config.toml
n_layer = 8
d_model = 512
d_expert = 176
d_shared_expert = 320
activation = "swiglu"
moe_layers = [0, 1, 2, 3, 4, 5, 6, 7]
n_empty_slots = 8
normalize_top_k = false
routed_scale = 1.0
balance_loss = 0.00315
router_noise = 0.05
lr_router = 0.00085
tie_embeddings = "early"
seq_len = 1024
Below are experts of layer 2 (counted from 0) of a mixture-of-experts language model. Rows are named gate (a neuron's input weights, with its number), up (a neuron's input weights, with its number) and show model dimensions 448-511. Each number is 500 + 40 x the weight over its row's rms, rounded and kept within 0 to 999. Numbers have three digits each.
Before each expert's rows: a language model's description of what the expert responds to. This comes from a sample of Wikipedia text that the model never trained on.

# expert 17
Opening quotation marks before song or album titles, music and film nouns like album, single, episode, and Scientific in taxoboxes.
gate0:507557603527485469576441591579481486563494527525448492488482470530464473479482494548555506546491588438529445479491445532498542536432477471561522512499479444495446520502535508485496440436560498
up0:488522567551496458529482556553456523540508505557475467499521482513461477467528500514559462477507561442542479473469460509537555553438479493525485464471501464481471516517470521495460430438509519
gate1:592495496518476558488440509462438478472478500587473470578454564514460522553497542515597494507484488554532497514581550489466478524433561516521480524569528418576514521448539377526487444510498543
up1:446486575508426482572565446553548534481553495486527543446478433522519478582549537452437535485478539543521546459491512489466524465553517528500471490470464566445489518534525575516512524476505495
gate2:497543533462440528528520509520512450548520568422460446499505513472554529496511498572521491506440516477483541496487539474467522477493511540449590567548446505495435541535521522492522444485494540
up2:513577563592508497530552486450410472557560473536548456474557491495540427479549456505516532508429416526583438490527455527532521501497465564461554501534484487440463536470592470533519484493532566

# expert 21
Middle syllables of foreign names and words, often after K or T, like Tijuana, Kavanagh, khaganate, plus zone in Time zone.
gate0:516464446472455503468464510572507449476488519429450450461531541499537537505496529503504510513480554462444474468520468521556478555563461546512492542507468532489520445522487540617467529539521451
up0:510544472530455534513559493381488554536554563622524548539462514513495518505494474551478526526464504505492501435581529490496557449529586529492557516451496495519473570484494443533508402573477587
gate1:446471523493569474428510498520491519504543428534497450513491530533489520505506444525511576480466500510508531566513552440562449569449514522494502500545482537509484399501507413478510547499548499
up1:523527529528518464534498485482476444544459517576466522510510468564476489419500499471473541519451497420505444500500458527505579478527521449499464559459517481508499514531518491510445499470467494
gate2:506526526512501506497480519450552530521453503508501460485563563446557518501581409482487546549498539458512401483485532568464490407532476593525573532461541439501459493474466514479478429536482487
up2:513488531459461506463552465443499528533539479465536469524543536479592524493486476561449522511504528467477505522494531536503519480484386518448522530514534529476534544497438447573513462461495475

# expert 19
Markdown table separator rows like |---|---|, and inner or final pieces of rare words and names, e.g. Piccadilly, Availability, -ary, -ible.
gate0:501514516508490532485552489523432530516430516533561498478470504458538536507564504471553476477567494398478540524531468536480457491462467555538475482459517517468490485488510444460489492473492502
up0:495495495463466472558463514471597465486558525444468532492507507570444501485452467508427508488461504550477440497483518490495503494495508467471491547500444487488481503490433512510457500565517530
gate1:435522560437503420481487519526480559482527487522481486562513436541534487528518453534510547499545543424439461553436515503574520474485459485520529447475477495510512544463532480466505543484525514
up1:586508484499517542486442436559536489488477543485529474506530612506448461490504511495477501478504464555544515509546484533425447476530497577457493505519498514466455496533488484504545532590514493
gate2:563452478500481554487528483556510554453476512526525447555463504489470438523439483359415508514477493546519553536466482573471488495505475450563435583470485528559497501476505546553488479541547540
up2:503454471530554476530513499512480458437484451469477441573475447491464506490474472472519532513524475483462481486468487588479485548513448409574538571588514526566459557497483520481458483461539472

# expert 24
Words following the, a, of, such as first, other, two, most, very, several, and the itself before nouns.
gate0:496550492531541437484475472514497550536479529498501479500530463547484506504510512483531466514521538544485565477479550447421513501506401441548550578497429516441489513495502496573468493480532557
up0:470495469484472557524504574496491435516458531490490523519534510432501506501481462548496503423514498492524547486504463524557554538563527545495525506516600487577455553489557463464495502519476456
gate1:474436463554511552508536488472495512530524490533532519505458554515519462544540592530559503467523467549549480580472527426510420487523516591460511480498463510531481533492535444399514515489517513
up1:509518501478462472472465466497512550474439561535462519523549444474478511477458494511437463566466519432458534531527443578570564462498483408504560442459475506553539480488448542534450493555473466
gate2:440493501530526539527593579486443480541542512433500517443536545472498511506429417525512455478488504448577475543532498514549534480476538471513503436504523480517430547519515536483509513492480447
up2:431472525519517559461593553455449477498502502422529525462546536449478484539530421482507463511474520450638481506500529551567577498462542526465491428516546438514432556453540533490510492538519453

# expert 14
Month names after on, year inside ages or contract lengths like five-year, plus but, however, there and commas after dates.
gate0:469452463541497556527470422444499516488546493569493512459474507536442465461486516535489536486532529510408434508561527503503495442462481444550506525477418435485489519509508439429541460526473504
up0:534561591493584488535524484507520567536494579446471513469512494450527571505495558486514478539483574479534582464533531425476466537509523460479488484517527553469418517443461557519452510509528465
gate1:498464489521523552467520495504574552547578474496504564506565509561466483464524482507506493552476539531514457508496454500533534480438486441515529491465507489544533455572486526460521450482465551
up1:437462482519500468477529480515481504505590481487512475494530531490486574540519597535469430473502514403442476563508447566503479535568523535527471492504461501538493499497539500430507555479445527
gate2:452486471530494483445479520468510410513503539463550552445469492495572522474489454490450554437479475576446568496458457414454514520517484466499504447518523578535479501460533468536527493539527551
up2:558491437492403449535555498450549457546534498511486486524545524544496515452472555524580469562469544506537568532554516546536443507460530478483509569502419551550507512539537536530438487645522518

# expert 28
Word-starting prefixes and modifiers re, pre, post, non, mis, mid, plus high, long, early, small, often before hyphens.
gate0:462503474495578495523470516476476502460487480466402504588451511495531475519539529586510562412462526463457521464545507502537475484512576526435504471460511492575517475471540414427492514509488452
up0:523511540556458473506534466512509411486480456522583456450528506492468431488462512374526457574490443488553439531449487529499501512468408458606466508563488513465496552517477561528466478547479564
gate1:514553502471423524447492458515543613505499497519492456476537519464456543520467524463482476472518511572502443490549415481530503453476472518545492436435526456491493547499510519400493474519479506
up1:533526521462392515496490503520527582537510520525486537480475530517463551472462534474499487459531535580495453520498442502532492464459466537514509487426518492478519526489481548406508448515480505
gate2:470476461483468455506510485491461500514531423506461487488475544478473569541499508486572484489463537567436446471568458464510508486473515527491495524405488524503493469571428517472480492533398497
up2:486461469518440381550443492479495503455525455522512531521511510444480572567500540474501510550510509466454450527488553420456502485449511496491489572430542497503506470543524464476469451473437482

# expert 8
Pipe separators closing table cells after names, scores or numbers in sports and election tables, plus semicolons in numbered route lists.
gate0:500493543540499513517452468484490504481477499534429431488565533460435511450503464456464525524465492517517534493441444501538490476480482478458494474527514535451464524543453471518548465533553521
up0:540601528520497483426525548457525447499517511524484587461489476568556523499471494585456497436509453423496488498473545521494501523496510511476495541537510459554548461520585520534425525492530466
gate1:527515510522549552476458492522395578461504485489568521487537505564554437444451523477469514490536490485498566463524507487452472521565499436492541512471547509456471569470469500542520462439602574
up1:540530496454479549419502519511498526425462513510460556518555488478533546522548513566498524493510478427502497460522426476420467482555460586492504480470528542556499455550474502472529424469469432
gate2:512557502441465474548514517465492510467519481465449584441479474534536559472559455505533487578488569482456477427578512485464486463481571581506490498517492527524544530501466469429542480498456469
up2:492537484441413487484554556396460483458527447457464585446511471492566575490586430486525500556467585518478463499542504489469432482487578565497513498476501498556524555526480493487520456525492477

# expert 23
Line breaks and list dashes starting infobox fields, lists and sections after titles, such as a newline before Tournament details.
gate0:492434550478542476502562491509470520483506475441498475401478450498523524545454432554482500488465482461517543574462469468536404528415533473460528489552561462480431518543476527478496519459565485
up0:486546481524433553507425513456492490534515531562516528568505570496462449453551579460507514520523515519471497421561518544444591505584455535530473487415457526540541470444533483558484452545412500
gate1:531475492518468452411414495454453505467518503467503494594461526513513523423471493405558545486554511456574547527591505534489542489498475526400485520531462472495546447437538476498556578573511535
up1:488528461497426465513479510496515491501543454585533491537504532531543515501542478466481569496573492494532623523578534529519542541564495520417484483554455518500536478430561428507515543550559507
gate2:583463530497557451488484560555505434512489529476494473493472532560467469558419481469435473448468500511483474535505524438567420527550502532504458474530488422463484438529524533507492468506491547
up2:419544446450485541548544470466494525501530501528506477513565522416545553472549548501553525505542540483442474448468472524452520481426488458510487529463521607523498549436504464475489537443538470

# expert 5
Prepositions following a verb or noun and introducing a noun phrase, such as with, by, to, at, on, for.
gate0:429502458564449421440490566568495472584474481457502470487484502522517518479458502546499550467435412519498491502523483558477513485425481537496522488501504484483528466484539509530492536493507544
up0:488516487485488511503442477427518523497459473443501518450465454487533480479423468565511532488449572525440462629543515513522481493465456470499541452454513495497562471533543438447478525507423484
gate1:412482545575509475485448484512511547530495516425520592540505507484395489520464543511500496491459481539556537446560466506597481518493514499522438511478458510514419554517469507499467544466468559
up1:432489499499498521492453528410451555542535489539513463557441537466455469485510506548517484487549529521430451528486465528546431556476507534539472499487500415495427490515526510538520483519506468
gate2:493594499521600517440522438470464510477478415494508470454540406504517565514462489513455464461542482559475532525535446443495516569481530538550494433546559524539455535568538547510465538482510462
up2:484521529462497491452444470528508467498455489568489524484451455511494599515488462446445454463559522569520531490556459475536498534429568513593408525562556465485477536519496568527528501564490496

# expert 13
Small numbers in tables, scores and statistics, e.g. | 1 | or POR 18, and from or than in increase or comparison phrases.
gate0:442457508454554479526437491483493553545373518495486390470480548571449464554476554523462495550567482543475585489478459540533509469525487596530505509511490510461537517503520510481503501409490459
up0:471456474470536562516415467508537524545390483514497428469510539530394460539441519505484491517586483507439531497497448529504527493521493590592512507522523442467497528489527546470490519407479475
gate1:479504520514521542399465542445522489488458550549489576540531542464408520465404407513539560481518449557463474461488413550480497473475496517489519455477547505536529460462492523485467512460598432
up1:515446436521517492483495521565487433465499455497564455463519489562543449563599503506500485442488487527431534492573422554456528508535474470470488534510530422541484521501464523485425486492473501
gate2:522470537470508507488495547468464465457461425509548504521488520597445518570588432470498503418486511511566430569562428486571447409452492485433523505527521563506524492452517448516551410579552584
up2:559508488488544587433540481504509416516449527510473499430456505518464513415433493472467542469511531619519503511494563506514505491517486506527514431532450484471449526536485579509522543494498468

# expert 16
Inner word pieces like er, e, an in names and words, e.g. Cuerda, Miserables, plus subject pronouns I, we, You, She.
gate0:410437464496539535461591521454578485448490551436467498515505453485566498472506478550451512484471506408551503515525490474534574502453556522504482528528437590499534477560537487449570497517505520
up0:510561540537486441548436537422512469435487478530482551483521467431415519535532459555514576489524506564454519518459480468436461469443533547440498519498523461461510480543480522479533524507489526
gate1:510530445503493486484511483551438491527448475402484483462586435489496513538521533491491464521495498490485486533471462509509448513466487518382528539511442515465423433496496521542452441497517518
up1:548499554525559532469499469512510513507435487519531519558474523449490486475563511502483470560433521535484452487465406600492548554463492464506543504433563513483512548452499550396439448459482475
gate2:554501495533490542553524521504502508503523523459522571546458573537477470493549530562488502533469500501535475466546470434513471540543517541551502459467451431532586507488492548509466551561542508
up2:482530500531482473457463477504452427469485480491499434483517445413499515514499469504527486506557501484445575502475536558507511461480496448513499539545502486466464457511462451458534457451444503

# expert 26
Commas after introductory phrases like In Paris or In retirement, commas after years, plus where, when and because.
gate0:489539506464515443458492464548495512441498499474476442515532491439506527487524534485541512508435545488509491486453503475495474464532490453470460467484444483508536467475501525543524545481576507
up0:462477462519496435559537470489449495545467521498425519543567486477556525481498547516474483402550469524557496562499451546510566456541538555564519532517530525477503477468481423475520456519470471
gate1:540507528491450491520490479562471555518558512510477547533557478519389494485533442468543502524518487518357481488482554603492491421518443540475570564527542565510577540523487467449456547537464530
up1:519523511532524497493450487551533526464533506524472468510496474551553550490548544453477468518541449474526473434495488533549491512546484497500579489520567409537553449459421509504511631492579446
gate2:455528499532475515500528547510475533472501474567472503446501549499442533477523521540469487491498489490479477502433485437458421508534517538477562472555480475507477439506455508504471514493464518
up2:460506487425485471583539434471565487469540513527455472521514520514497514467548486541478495546457457534591445559524505472500470531478517585529496449524425443529491497497461537499509505463460499